Below are experts of layer 5 (counted from 0) of a mixture-of-experts language model. Rows are named router (the router's row for the expert), gate (a neuron's input weights, with its number), up (a neuron's input weights, with its number) and show model dimensions 0-191. Each number is 200 + 40 x the weight over its row's rms, rounded and kept within 0 to 999.
After each expert's rows: a language model's description of what the expert responds to. This comes from a sample of Wikipedia text that the model never trained on.

# expert 3
router,228,142,212,205,164,180,177,111,121,231,186,218,171,202,285,121,134,206,180,161,131,167,166,264,226,214,221,222,133,201,141,195,181,184,212,163,200,183,131,271,193,139,223,182,164,189,184,147,102,151,223,188,230,206,214,185,175,176,178,123,169,151,166,212,235,208,244,188,146,168,266,232,233,280,187,314,243,254,249,198,190,202,143,220,236,206,164,224,214,179,154,210,176,189,168,162,214,202,153,214,128,234,189,188,201,197,218,203,219,191,155,148,171,220,192,278,190,190,212,138,200,127,182,215,214,190,230,171,194,150,207,194,241,194,187,163,186,155,196,172,144,239,192,182,246,184,179,207,142,137,259,138,186,283,152,212,136,245,253,186,214,192,264,174,190,241,312,212,174,263,206,171,199,259,261,247,213,183,193,102,239,210,242,210,204,204,180,155,208,183,247,271
gate0,181,268,142,195,266,225,176,188,186,179,236,242,232,181,219,155,237,211,177,236,252,259,244,223,273,182,125,160,182,229,196,126,231,216,170,171,164,141,238,208,170,191,231,141,250,196,245,158,158,211,226,169,220,218,232,226,212,223,265,187,153,217,206,172,266,195,249,283,262,212,194,181,206,173,159,178,189,189,161,165,145,196,260,202,286,226,168,226,174,297,305,224,262,130,238,195,166,226,168,205,208,114,205,125,178,203,156,236,218,134,183,208,220,307,188,136,203,150,107,165,199,176,173,182,222,219,167,227,119,198,214,205,86,230,218,205,208,176,165,240,181,164,177,148,176,243,240,187,185,185,249,159,148,254,143,176,214,222,207,169,222,195,139,206,233,175,194,190,286,149,221,263,217,154,213,208,178,179,243,171,169,165,184,202,148,229,200,270,171,192,226,172
up0,202,178,229,165,185,287,260,334,276,148,214,199,186,173,200,199,219,127,137,175,149,206,193,171,79,239,206,174,272,231,231,210,211,244,157,265,115,171,210,206,228,231,242,205,170,238,104,171,220,200,216,254,205,236,205,231,188,192,124,216,204,211,243,228,211,227,161,191,221,204,251,194,243,179,162,145,180,256,239,149,213,162,153,195,187,186,184,251,233,276,223,229,189,168,166,202,214,230,193,183,260,260,172,235,228,265,165,178,215,291,203,206,207,166,174,200,184,148,197,193,254,227,196,174,278,171,163,200,261,200,252,223,158,237,257,218,266,210,249,184,139,249,154,114,148,187,206,231,249,182,224,236,210,275,188,186,191,222,232,183,257,129,292,175,163,235,226,199,142,202,241,232,229,255,177,204,193,227,140,248,222,145,169,195,171,224,162,242,189,207,199,206
Single capital letters or letter pairs inside acronyms, abbreviations and table codes, e.g. USS, WW2, HBO, GWR, "| MF".

# expert 23
router,188,174,212,216,218,204,203,217,196,185,122,183,198,167,200,170,185,254,222,184,226,214,164,250,164,138,254,184,274,197,135,206,223,233,211,195,214,134,147,233,157,200,234,164,199,139,218,163,224,162,227,176,214,275,219,178,193,190,282,164,181,118,190,171,155,245,171,201,152,116,198,226,266,225,166,256,211,196,242,241,157,157,161,282,221,275,148,246,203,262,230,228,159,209,180,219,171,189,158,175,130,131,218,238,212,239,239,179,237,200,189,204,173,206,247,220,175,116,303,206,175,123,166,189,197,175,218,202,159,170,228,132,236,162,189,210,180,203,184,181,144,238,140,195,177,116,241,243,195,159,167,171,210,198,140,247,221,114,216,207,199,210,210,139,104,257,228,254,191,230,185,163,196,261,215,311,242,207,200,87,177,165,198,159,271,215,165,159,208,202,180,226
gate7,260,254,250,238,205,270,203,255,168,179,199,168,215,203,201,183,232,160,274,160,175,200,262,195,113,120,108,270,221,247,126,191,221,232,180,182,237,210,174,209,141,207,197,189,137,219,156,200,174,172,226,269,203,218,237,283,226,196,183,169,237,256,273,157,243,180,226,264,207,169,183,244,140,222,231,145,234,173,112,153,255,239,186,147,169,244,141,194,215,208,303,270,168,212,194,262,213,145,212,238,164,203,196,170,219,181,218,172,185,208,222,188,212,181,188,239,209,119,283,230,181,202,243,221,235,173,228,195,163,258,182,221,182,186,101,233,227,211,249,223,189,190,173,210,249,199,243,192,138,176,252,179,170,249,196,156,237,153,198,237,195,133,265,245,155,183,253,274,143,227,218,241,229,139,174,225,220,113,194,170,196,190,219,264,186,252,203,238,194,207,176,197
up7,211,223,201,195,178,211,143,269,227,215,99,190,220,239,213,245,210,197,278,168,189,146,285,282,246,201,195,257,182,199,172,184,133,254,129,225,151,216,168,177,172,177,179,165,185,200,171,170,246,235,193,220,258,203,229,212,201,177,207,200,151,228,290,135,267,181,270,223,221,220,260,162,122,205,221,189,241,181,192,167,209,268,128,155,258,244,120,180,169,137,267,186,142,200,273,228,241,227,246,267,191,178,188,190,212,242,196,184,172,231,194,309,216,136,252,212,239,167,285,204,213,163,221,178,183,219,232,203,251,268,185,217,193,186,228,180,171,201,256,215,257,163,176,194,223,128,185,193,141,204,187,122,85,194,176,224,240,161,145,206,226,155,239,243,180,164,196,229,183,189,274,256,184,212,115,205,237,221,180,195,179,190,158,219,205,206,158,193,177,226,180,176
Single lowercase letters starting a new word, such as m, c, s, f, including unit abbreviations like g, kW, ft after numbers.

# expert 10
router,259,173,250,181,278,188,234,208,238,207,101,213,172,199,211,172,171,260,174,139,171,227,165,275,157,226,192,195,259,241,134,173,231,267,275,207,198,143,158,188,161,178,227,172,182,138,175,213,149,128,267,117,226,225,210,169,224,227,235,180,253,166,292,190,223,213,227,232,215,234,210,191,242,218,130,263,206,216,224,224,224,215,131,188,250,236,196,280,168,216,182,213,154,191,164,275,147,179,196,236,174,211,196,232,236,215,236,218,237,135,188,165,221,206,186,194,162,200,195,187,159,136,167,280,231,194,187,199,255,155,205,142,237,205,196,163,224,174,149,262,194,259,204,252,177,224,203,228,197,175,182,207,163,228,192,238,165,73,173,227,278,148,198,161,195,246,276,197,240,244,199,178,155,225,199,186,234,224,106,162,175,206,242,216,215,177,170,204,164,91,276,208
gate2,243,179,139,214,253,239,166,228,187,205,221,240,200,166,224,160,204,234,170,187,158,191,161,255,255,168,208,223,170,229,189,175,151,170,161,259,239,169,297,250,158,188,213,127,250,217,152,203,147,246,168,167,200,190,185,232,242,201,225,202,285,212,253,195,198,175,217,195,119,187,132,201,202,201,199,226,179,187,276,180,231,222,168,203,171,241,170,169,224,232,187,264,183,169,195,273,197,261,150,210,158,257,190,182,143,185,175,166,209,188,279,135,237,220,173,156,150,212,200,227,212,221,164,281,216,209,173,239,181,164,158,146,315,182,189,203,197,212,199,231,160,215,217,243,187,200,281,189,182,279,157,208,142,201,166,214,178,227,262,227,207,221,172,155,309,226,213,218,205,233,191,189,183,211,275,175,174,293,228,204,263,258,268,166,246,118,133,130,180,114,116,195
up2,230,222,172,212,193,122,190,187,214,206,258,228,159,204,169,201,160,240,180,143,223,233,182,198,208,142,135,69,192,223,216,226,193,200,190,179,231,221,204,206,251,228,174,204,220,115,232,213,149,191,183,171,201,258,195,200,245,209,259,205,186,256,200,220,130,164,171,158,183,186,95,262,197,180,197,108,223,237,179,132,191,224,145,255,149,192,213,193,142,214,173,149,212,151,237,205,191,192,137,205,131,230,220,185,120,253,154,120,246,195,224,244,184,212,245,189,210,212,216,186,120,252,165,268,203,170,151,151,273,199,222,270,193,195,271,267,156,154,222,177,257,189,246,204,139,174,174,180,163,141,151,134,218,124,164,153,158,238,212,262,261,191,237,238,169,212,217,241,202,270,226,227,262,164,202,200,175,159,281,241,232,161,169,181,270,172,181,192,200,180,203,230
Dashes, hyphens, slashes, periods and spaces between digits in scores, year ranges, ISBNs, decimals and table cells, such as 45–28.

# expert 21
router,232,163,211,172,239,189,223,147,181,151,162,220,200,190,173,183,211,217,163,138,247,220,102,201,187,169,253,122,188,233,132,214,208,247,247,188,142,154,149,245,94,169,240,218,188,152,181,132,167,161,169,176,239,220,247,116,243,208,237,149,236,139,315,234,225,229,219,207,210,110,208,290,282,219,165,245,245,259,246,234,153,216,152,207,213,288,146,263,156,232,265,205,152,213,205,187,189,170,196,212,153,189,234,205,227,198,267,188,225,207,180,155,176,191,216,228,192,135,226,170,155,146,190,208,242,214,146,172,163,152,186,146,274,207,175,215,205,247,166,177,203,189,180,235,158,152,219,216,184,127,240,126,179,208,171,246,181,180,226,142,205,169,214,191,163,252,231,203,235,213,279,222,130,178,208,199,190,124,176,202,169,177,245,218,217,212,255,273,202,211,188,228
gate2,186,199,146,200,279,198,201,96,198,247,164,249,208,216,190,290,76,148,193,203,142,283,216,155,223,249,243,264,225,275,163,164,186,203,207,205,212,159,209,228,197,214,231,240,179,265,182,171,237,242,200,145,221,222,232,232,203,200,171,209,202,152,252,180,208,145,299,223,169,256,149,198,199,205,217,262,219,179,254,240,250,241,112,152,159,262,229,137,217,224,154,76,159,182,222,216,177,197,153,234,177,252,218,239,208,229,237,86,190,206,176,218,197,159,143,180,199,212,148,213,264,237,230,198,229,232,180,252,244,203,194,172,247,173,221,255,214,214,158,196,113,214,156,218,227,204,233,228,226,217,167,166,199,189,192,204,201,212,181,197,212,193,192,223,248,196,243,170,208,178,252,177,203,295,186,198,239,261,196,278,223,189,226,187,248,107,194,245,179,147,187,197
up2,234,192,226,199,245,188,163,201,217,158,292,214,215,224,227,158,134,244,267,198,231,207,190,190,210,239,193,209,181,157,180,172,220,229,181,170,159,165,194,203,247,167,151,235,255,95,183,211,250,118,131,181,296,217,231,156,201,205,234,169,179,213,223,192,187,242,204,204,166,158,174,256,229,145,230,192,114,217,185,186,267,173,255,266,169,194,242,241,157,184,180,130,223,177,179,203,258,146,162,225,125,218,196,215,189,199,177,186,202,186,217,233,215,193,175,207,239,197,217,240,94,241,187,125,252,196,167,186,227,162,210,132,180,270,202,204,203,173,214,172,180,193,181,143,203,159,146,131,213,271,183,159,180,161,179,161,186,203,222,189,242,217,289,271,239,219,163,179,197,198,104,258,242,267,190,182,116,183,198,99,181,126,249,90,194,146,196,195,170,162,199,245
Word-initial capital pieces starting proper names, taxa and ethnonyms, e.g. Armen(ian), A(ulicus), Finn, Islam(ic), Jac(ob).

# expert 14
router,220,168,223,84,210,175,257,190,179,165,187,211,239,262,158,178,291,246,181,179,209,209,237,183,188,188,199,165,236,250,166,179,154,211,261,181,184,200,211,194,164,175,173,193,171,163,214,242,214,261,234,163,340,281,235,240,180,229,251,195,224,203,226,202,185,195,219,204,234,196,188,183,223,256,161,196,211,262,242,214,135,237,211,195,202,195,144,225,196,194,295,261,130,159,234,230,122,177,213,142,184,125,201,234,185,187,237,212,255,177,203,213,190,182,196,165,224,162,215,194,222,160,169,172,236,211,214,231,231,123,185,169,148,263,250,181,214,297,175,278,206,193,241,268,124,138,268,134,287,202,234,213,139,224,239,232,163,226,166,204,226,154,213,210,192,253,238,218,214,212,196,217,179,213,135,243,218,140,213,192,265,170,177,232,278,245,276,181,227,118,199,164
gate0,240,188,97,130,205,257,220,222,192,190,137,198,224,262,168,152,232,182,235,246,231,193,214,122,262,118,187,206,230,181,197,154,152,187,209,175,141,150,192,178,187,196,218,162,263,202,223,251,162,262,265,217,249,233,253,197,235,206,196,214,122,192,226,137,205,169,211,216,154,229,180,194,250,251,142,224,237,189,197,231,199,203,120,199,292,191,153,236,121,265,217,255,240,254,179,239,223,239,160,175,240,149,225,143,150,150,151,224,149,196,230,256,185,258,117,120,191,160,158,221,240,179,187,239,191,209,180,246,136,170,216,189,151,273,271,193,177,255,227,152,239,177,130,193,190,246,186,199,180,160,252,190,158,206,142,185,244,200,156,238,304,218,181,175,147,187,187,192,243,198,216,198,253,194,219,207,262,193,200,217,211,210,197,221,135,216,188,191,158,222,284,154
up0,202,127,255,152,194,204,213,275,142,135,223,121,160,158,159,203,247,166,219,196,234,271,214,181,114,138,197,239,236,281,215,198,253,239,138,216,180,256,236,200,187,181,184,227,145,286,135,118,234,220,147,216,208,247,156,199,214,178,119,153,200,200,199,175,182,257,220,172,268,123,192,224,250,174,182,171,172,188,248,166,199,148,216,274,201,210,140,124,220,209,186,245,171,199,203,182,168,185,163,197,214,207,251,256,216,219,140,208,235,206,206,236,171,215,182,177,167,142,260,182,196,202,189,105,261,179,242,207,193,303,211,233,222,210,213,242,207,193,200,194,187,243,223,165,127,132,209,240,162,105,226,197,140,128,247,210,216,228,145,172,243,117,201,200,217,241,211,186,207,195,264,238,215,134,159,159,178,197,199,197,225,165,208,185,229,223,230,246,154,279,202,215
Middle syllables of foreign names and compounds, such as Pulitz-er, Androm-ed-a, Mong-ol-ia, Pet-r-inci, plus table-separator and Transliteration tokens.

# expert 12
router,154,123,179,139,206,172,265,199,198,269,164,253,245,219,169,199,190,204,178,203,194,231,167,199,181,199,232,162,176,235,179,222,150,208,215,197,221,154,105,208,115,196,205,215,190,184,222,161,142,224,193,149,238,249,218,162,259,180,237,89,235,224,262,187,194,225,180,176,176,207,241,269,194,293,114,289,231,231,217,270,187,175,219,210,174,214,210,258,167,175,302,196,158,87,166,183,149,198,175,209,255,190,235,240,225,191,219,244,262,194,204,169,163,198,174,244,190,150,182,216,162,190,160,225,253,192,250,208,241,150,204,161,177,180,276,170,251,234,197,230,199,248,158,243,134,227,225,145,231,174,237,195,150,252,133,222,220,198,201,216,267,161,244,157,139,196,228,246,157,244,258,199,170,197,197,236,245,192,194,110,209,153,170,221,209,196,260,208,154,162,277,259
gate4,117,164,189,278,288,164,142,153,160,235,221,233,230,246,246,189,178,153,189,174,225,187,196,261,233,197,246,253,222,133,178,174,189,256,191,177,186,217,210,217,255,226,142,173,239,254,255,190,211,197,157,213,272,229,241,235,218,176,197,267,174,179,185,188,95,173,177,313,238,197,154,222,243,158,208,183,163,164,226,215,155,159,189,178,223,214,247,154,245,288,214,195,111,236,209,160,258,208,220,262,129,167,209,200,249,245,221,137,156,210,165,283,179,235,164,268,183,166,185,191,148,190,183,188,172,194,229,198,193,144,202,220,201,183,217,198,270,244,233,195,189,155,171,151,218,218,176,75,193,211,192,144,203,155,251,141,209,249,213,256,153,188,144,189,213,201,220,145,186,207,160,172,252,195,184,246,207,201,198,156,191,183,257,112,118,250,203,255,171,202,242,208
up4,97,206,188,154,178,161,152,208,220,202,146,208,181,143,241,241,165,161,196,193,246,209,190,240,198,205,245,188,134,173,221,229,166,266,174,141,213,213,146,226,213,171,173,193,220,266,229,213,132,274,233,197,313,194,206,163,206,193,263,227,169,196,203,169,202,176,135,221,136,206,214,148,204,196,199,208,163,198,176,176,189,169,188,192,193,237,235,170,210,225,261,131,120,196,208,228,231,145,178,238,199,282,175,198,209,216,213,211,205,181,188,204,118,207,179,288,223,281,165,227,171,259,254,215,180,143,143,205,149,138,231,205,175,223,164,222,86,217,215,278,149,176,265,154,210,143,279,121,183,237,193,202,155,203,188,203,190,122,283,150,212,155,209,228,297,260,225,185,205,196,195,199,153,142,175,183,200,260,176,140,220,200,238,231,162,229,180,219,142,190,264,151
Periods, closing parentheses, commas and conjunctions like ", and" or ", but" that close a clause or sentence, e.g. "(2006).", "squad.".

# expert 15
router,209,167,229,196,201,110,165,238,168,178,140,258,196,238,179,100,203,207,177,185,206,206,174,266,234,147,241,205,258,223,152,188,119,227,285,146,111,177,137,273,147,221,210,228,207,176,200,143,168,239,172,139,216,206,256,198,221,200,188,157,219,129,232,215,164,269,199,219,191,161,216,209,233,233,91,211,177,245,208,198,193,215,182,231,154,224,183,231,238,174,257,193,180,179,194,266,171,198,151,198,123,197,271,231,199,243,205,239,261,154,151,177,183,203,191,289,191,161,225,167,120,151,138,212,215,171,232,210,125,168,193,187,271,178,213,152,247,276,190,251,189,248,171,193,172,140,289,142,191,171,225,128,191,197,149,209,195,145,170,204,231,190,159,224,183,206,226,181,231,216,285,158,158,266,192,226,219,152,165,154,205,156,224,230,198,242,205,238,158,148,235,212
gate2,219,217,137,205,219,195,154,242,206,202,209,226,133,216,221,195,193,249,194,182,166,257,162,289,257,132,285,219,226,140,127,185,198,144,197,237,138,202,267,179,234,223,155,149,216,257,141,225,146,224,183,194,189,222,173,239,195,181,110,165,197,147,190,262,164,183,201,173,212,245,172,165,163,214,241,169,185,170,243,222,236,202,197,193,192,283,239,162,254,254,203,191,237,196,223,200,266,256,206,266,184,183,197,211,183,172,215,177,163,139,138,163,230,218,191,227,177,193,171,149,256,202,207,265,243,142,214,202,210,105,210,222,240,219,240,123,201,216,253,202,162,285,201,271,216,146,282,236,238,258,176,191,118,269,205,180,131,235,209,203,230,148,176,177,182,226,294,181,203,168,253,144,192,241,237,126,193,272,260,199,184,167,267,241,188,173,208,172,174,218,150,224
up2,167,162,133,207,231,163,172,231,212,139,250,276,145,201,120,199,167,244,212,226,224,202,233,227,306,180,180,166,258,87,254,290,175,201,256,166,129,263,228,230,212,241,151,219,262,181,164,169,178,196,178,171,201,124,209,173,192,159,159,160,140,151,191,208,180,197,193,206,220,191,166,136,239,187,177,153,154,206,181,202,223,186,187,248,203,224,249,205,286,165,147,189,253,151,161,194,208,247,200,235,145,170,226,174,232,141,190,145,181,143,183,176,178,218,225,230,238,174,180,248,167,225,210,226,275,221,237,167,228,138,233,215,234,230,254,126,180,160,231,176,183,250,187,139,147,120,184,142,186,230,188,217,248,220,159,121,171,215,212,145,278,179,228,314,193,191,235,188,153,238,222,201,253,236,176,154,142,203,220,149,244,185,182,200,234,154,223,182,194,189,238,242
Table pipes, colons, dashes and slashes that follow a name or label in tables and lists, e.g. "Kallat:", "Kubot /", "drums –".

# expert 2
router,154,143,222,197,215,187,234,176,146,219,174,251,133,219,160,124,138,209,162,148,258,188,176,214,175,161,231,229,190,250,155,198,184,223,186,204,158,231,183,227,171,172,278,233,191,218,252,174,122,175,196,126,204,217,275,221,135,232,241,196,232,127,252,189,118,184,294,162,185,183,206,197,243,224,176,219,224,189,215,226,183,168,173,245,186,206,182,181,184,178,234,218,62,201,224,99,177,182,173,119,100,219,193,180,176,184,256,176,227,201,137,177,215,148,158,182,213,165,213,197,207,138,164,212,224,197,160,238,226,179,244,168,209,150,197,212,221,288,170,220,206,139,140,238,205,225,185,133,225,167,223,208,142,254,134,245,187,163,271,190,234,232,253,227,208,190,210,251,211,201,264,154,162,204,227,207,249,186,88,221,201,170,163,191,238,245,234,174,165,169,288,223
gate0,259,204,140,114,283,208,160,215,239,174,284,189,154,218,171,101,210,161,237,194,231,198,233,200,249,209,142,144,177,190,149,169,158,225,254,180,168,258,271,225,169,101,202,164,100,265,210,128,216,223,244,139,192,191,219,248,170,178,177,182,141,161,135,166,259,164,278,260,190,232,161,173,258,236,179,172,225,204,202,170,267,123,228,199,190,239,120,243,205,260,216,181,243,164,217,195,165,255,229,175,180,232,207,171,203,248,180,218,190,169,144,191,197,230,172,181,164,186,128,212,145,216,174,177,229,190,157,161,256,151,159,175,153,221,243,217,231,219,169,187,214,184,151,202,162,193,217,218,165,157,298,141,227,186,215,178,239,224,173,205,223,241,121,137,207,169,213,220,271,190,209,257,209,174,161,193,199,144,211,218,196,195,170,287,226,145,178,200,137,185,187,189
up0,185,227,276,184,171,287,190,225,226,165,167,161,266,153,224,221,298,222,145,252,236,235,171,172,149,227,207,163,199,160,228,185,280,237,165,179,223,166,141,211,212,220,233,220,253,219,123,206,223,161,205,243,180,214,132,188,267,180,233,216,243,253,268,176,174,216,163,197,247,165,205,197,218,204,164,160,154,205,211,124,129,202,225,213,231,207,208,255,140,186,227,205,204,173,236,258,167,195,211,186,241,207,191,270,163,259,97,219,187,206,216,215,180,117,160,161,212,200,217,142,213,193,239,167,254,277,278,207,192,277,209,232,203,198,167,264,207,109,180,242,213,223,240,185,160,183,241,198,138,144,254,204,138,248,208,238,156,172,268,206,235,105,280,205,192,250,167,156,154,152,229,196,247,224,166,206,140,266,172,172,238,237,225,162,174,224,225,254,199,206,210,239
Plural and noun-final suffixes closing a word, such as -s, -es, -ers, -ions, -ets, in Mets, tickets, nerves, quartets.

# expert 22
router,226,138,211,147,224,117,226,222,228,230,171,284,201,190,143,130,165,215,119,148,203,183,140,235,148,261,249,154,270,214,152,226,163,239,247,184,170,132,129,250,138,172,220,178,166,120,173,174,142,196,169,172,211,223,291,142,222,231,240,145,240,175,232,235,200,227,221,166,175,151,260,250,266,228,156,294,220,213,199,267,178,240,256,200,202,253,198,201,135,250,190,198,156,187,203,179,153,193,174,218,153,160,214,224,233,185,243,190,211,161,193,208,150,166,250,201,203,177,205,225,189,159,190,233,252,230,268,152,197,183,239,177,288,263,181,215,211,197,140,180,166,180,177,215,223,196,217,191,132,125,271,166,148,219,180,191,185,225,205,191,244,166,195,222,121,271,175,234,193,226,239,201,134,231,192,233,212,197,167,139,171,184,256,206,282,219,224,285,218,198,169,219
gate2,257,240,188,181,251,213,102,192,192,181,176,193,170,233,248,173,118,231,225,190,197,230,173,205,229,119,254,245,208,257,156,142,228,207,237,177,195,167,184,256,153,256,221,146,184,184,155,208,213,145,169,128,149,233,210,183,151,208,202,163,169,164,194,189,224,158,212,190,193,223,215,204,158,187,247,294,153,121,192,206,124,259,168,178,244,266,245,156,174,225,232,150,187,205,180,236,221,209,121,218,200,166,240,232,121,212,152,159,207,220,244,185,165,143,181,164,195,225,215,222,245,228,181,259,255,180,288,224,182,128,210,126,287,118,285,215,141,156,172,219,154,159,209,249,227,206,219,220,178,221,197,205,171,258,113,172,156,171,124,273,221,187,222,191,215,203,252,171,177,186,185,226,231,207,211,212,209,255,238,235,196,179,274,193,262,119,257,173,219,197,147,195
up2,209,229,230,243,266,187,221,136,232,216,213,201,147,136,218,174,168,229,185,215,149,217,165,212,243,121,151,168,161,182,207,265,230,242,236,177,137,242,232,207,229,210,195,249,288,123,197,172,174,135,185,196,205,243,196,227,211,170,167,173,134,187,276,190,147,198,240,169,195,190,205,195,238,177,158,184,153,234,192,209,256,207,224,249,259,136,225,184,212,229,167,166,189,172,171,252,231,203,101,271,173,238,258,182,232,165,209,191,251,195,201,251,175,213,243,183,250,259,164,247,96,198,149,210,147,254,216,202,247,133,188,174,206,186,265,225,194,148,249,215,171,232,182,182,166,216,183,127,204,255,198,108,170,156,151,176,212,178,150,145,196,215,234,215,208,110,194,158,155,244,153,302,192,211,204,211,118,184,165,164,249,153,166,157,190,139,282,260,189,196,250,225
Single capital letters and initials starting names or abbreviations, often after pipes or commas, such as D. H., C.P.D., H(Q), T(igers).

# expert 25
router,179,175,231,150,185,136,217,200,137,188,91,205,209,229,218,218,175,233,127,133,213,196,177,207,129,235,254,169,272,235,87,192,157,213,191,188,161,163,177,234,187,172,251,259,227,191,189,173,194,206,227,155,219,235,212,169,200,223,221,190,257,196,253,252,218,218,182,221,180,126,238,296,280,217,137,239,241,209,227,223,165,173,252,201,119,291,159,215,191,262,215,207,161,170,213,232,182,215,182,209,201,188,203,283,296,263,259,223,271,189,190,190,158,188,174,187,243,187,221,153,157,163,190,220,216,218,164,151,167,146,183,154,252,238,186,239,179,178,178,207,189,181,248,268,261,153,226,199,102,195,233,160,171,248,180,251,174,138,177,200,188,140,203,187,166,270,214,250,273,218,237,186,116,254,221,212,228,202,211,141,159,176,211,243,221,230,141,245,197,172,178,224
gate7,283,164,182,219,183,246,209,219,214,198,100,206,188,179,162,187,186,281,279,180,150,241,219,206,122,170,198,324,158,236,168,203,246,230,156,239,197,170,196,230,241,214,222,163,218,317,182,171,189,215,229,295,222,228,251,260,193,157,199,146,140,262,280,172,222,144,268,231,202,133,200,208,168,175,238,197,191,148,179,235,191,172,261,137,200,240,152,184,185,179,218,173,162,238,251,214,224,217,235,232,107,201,213,171,181,149,172,237,233,205,154,174,205,230,158,206,237,160,268,270,240,214,206,157,199,289,176,201,139,244,190,218,241,233,160,270,212,164,190,167,247,220,229,171,215,265,203,154,187,217,209,242,168,240,252,172,167,136,199,187,130,163,262,191,239,189,195,222,260,243,284,230,171,165,227,189,220,147,198,221,215,196,196,226,209,259,162,222,201,158,195,175
up7,245,242,232,127,242,163,190,228,227,207,115,276,226,230,240,186,190,244,206,229,214,280,199,238,218,208,233,298,235,197,117,182,193,238,209,212,186,147,250,207,158,208,300,273,203,215,228,167,229,223,214,317,246,219,248,147,211,189,200,232,140,233,205,212,173,173,192,274,237,175,263,164,173,169,201,203,211,130,175,198,216,243,191,183,215,259,139,216,212,206,236,135,173,218,191,221,226,163,213,264,166,235,237,277,142,183,189,303,178,189,255,146,189,218,196,177,211,92,207,223,194,192,164,140,177,236,219,194,205,237,135,234,233,258,198,236,201,144,211,210,289,206,242,126,164,200,159,135,193,190,195,232,163,211,267,237,171,157,221,197,126,147,214,193,221,157,184,238,203,180,285,149,133,224,174,206,262,230,187,151,187,228,159,180,192,204,190,211,192,255,202,173
Word-opening pieces after punctuation or pipes, especially in tables, such as Dec(ision), App(s), Inf(rastructural), meas(uring), dis(agreements).

# expert 29
router,190,161,186,232,157,175,122,197,191,191,225,280,234,225,185,149,205,264,168,121,190,225,270,308,204,189,224,112,237,266,179,272,203,229,206,191,183,159,188,210,184,215,202,206,151,175,222,214,175,251,153,225,256,226,243,168,104,208,199,225,196,167,212,168,167,206,211,304,109,156,244,242,227,205,152,214,193,231,259,255,234,207,185,210,151,200,199,241,266,166,171,232,159,180,292,135,223,199,201,191,225,120,187,192,243,219,235,222,229,238,194,185,146,267,191,202,188,178,223,183,96,186,136,193,244,161,190,210,238,142,241,201,210,240,267,116,275,191,188,235,195,187,106,246,195,176,240,184,232,169,250,190,153,248,237,211,141,207,206,194,250,187,200,242,227,204,239,196,165,201,281,144,190,234,174,158,136,176,159,129,204,226,188,235,196,164,189,218,151,144,204,216
gate2,249,233,77,165,242,161,232,183,253,251,192,158,237,188,279,172,148,165,215,235,221,204,152,212,259,138,190,258,235,238,142,118,117,181,273,243,165,174,207,223,112,233,216,154,228,181,227,181,171,219,173,176,234,211,124,189,219,174,181,215,197,218,177,213,202,157,248,175,189,282,203,209,157,170,201,227,203,156,201,204,212,206,167,110,179,229,214,145,234,246,165,136,225,157,207,271,155,235,150,249,186,195,226,246,193,221,163,189,199,191,185,171,238,210,196,130,196,197,186,194,161,154,190,247,250,209,199,192,218,206,224,171,269,209,264,176,199,215,158,162,156,194,217,254,218,187,174,228,165,256,131,190,127,239,153,155,186,226,206,223,142,206,210,222,222,249,166,152,237,133,203,135,200,231,264,200,241,278,257,248,189,295,305,232,251,108,206,188,181,200,172,220
up2,251,209,176,204,152,148,224,204,258,196,247,180,210,250,196,201,184,215,225,228,194,202,175,187,219,166,158,119,217,192,190,230,225,195,222,211,189,242,212,203,130,215,214,206,221,92,200,126,152,144,146,258,319,227,155,192,195,280,148,178,212,207,228,147,219,104,185,107,229,258,222,232,199,193,260,233,135,190,270,210,190,178,220,285,218,147,259,184,239,147,229,158,214,214,205,242,235,239,182,277,176,219,252,156,216,186,146,183,184,175,170,232,208,194,233,235,205,205,123,172,125,234,183,228,278,218,253,136,252,126,164,219,265,189,210,168,154,194,252,140,217,132,206,157,175,190,173,153,196,181,155,197,184,167,172,171,249,150,244,250,207,254,299,198,183,204,148,172,135,200,173,218,221,194,224,197,167,158,182,127,211,169,185,128,251,198,217,234,213,238,216,221
Consonant pieces inside foreign proper names, mostly Slavic, Spanish or Scandinavian, such as Eskil-st-una, Sil-v-a, Cim-p-oi, Che-t-niks.

# expert 5
router,179,194,161,166,228,142,221,277,211,233,200,216,233,194,226,167,250,235,154,154,209,152,75,221,182,187,268,208,158,198,174,192,208,234,188,160,176,216,181,192,118,157,236,184,153,186,179,152,150,210,256,137,223,244,136,172,240,156,186,150,197,189,212,175,212,191,235,252,145,185,164,298,301,227,173,276,266,179,215,169,171,164,209,236,148,237,159,225,167,134,198,242,153,201,207,264,203,194,201,216,185,215,223,163,260,194,237,247,240,123,149,132,229,111,210,215,294,166,227,166,193,169,197,249,233,252,172,146,160,196,214,206,297,176,271,286,182,218,175,169,207,181,150,150,232,213,170,186,236,176,175,160,199,255,146,222,178,197,198,217,232,192,236,156,193,234,176,222,232,227,163,172,173,131,250,241,277,165,171,157,236,205,181,243,230,157,213,185,214,234,272,233
gate0,184,244,126,56,224,173,134,185,191,209,162,196,227,253,192,176,230,201,244,245,193,210,155,218,203,160,183,201,247,173,196,232,191,204,198,243,188,179,227,235,192,234,207,146,196,232,229,204,159,210,237,208,211,169,228,197,192,226,289,205,113,194,176,221,172,192,176,245,193,186,210,196,245,161,145,266,198,132,186,186,153,208,197,216,238,235,110,277,141,269,190,213,200,210,233,219,197,218,216,197,213,181,234,91,158,201,178,259,203,153,137,183,141,269,210,181,222,187,75,213,183,205,129,206,239,202,203,230,149,267,260,247,170,131,254,243,177,262,144,185,230,230,164,152,199,281,233,218,225,177,219,155,220,210,215,223,198,229,130,181,259,188,211,177,158,150,241,296,243,151,149,280,222,185,193,120,162,183,274,150,228,199,214,218,185,163,204,242,156,194,164,192
up0,230,195,195,235,197,232,269,253,178,203,253,237,234,176,186,188,206,204,156,215,176,202,228,182,149,205,216,189,250,207,231,186,212,266,137,155,183,169,227,245,219,210,212,229,176,200,165,135,259,216,224,193,200,256,140,204,188,148,73,222,251,172,239,164,267,215,196,156,258,209,181,260,179,230,222,102,135,199,222,166,202,184,216,251,162,246,230,239,231,213,251,269,198,265,221,215,140,239,180,196,249,216,222,253,236,230,186,146,240,277,259,172,288,122,200,199,184,146,206,226,272,205,270,173,221,168,305,238,188,228,193,207,297,201,156,245,180,143,241,169,146,183,194,174,179,160,248,213,154,141,263,200,181,208,209,246,179,209,207,179,218,163,210,111,212,178,157,167,137,156,266,202,134,190,239,180,124,194,155,212,224,138,236,239,239,223,207,139,184,223,217,234
Common quantity and size modifiers like two, three, new, major, small, plus short word pieces after an initial capital, such as C-ost, c-old.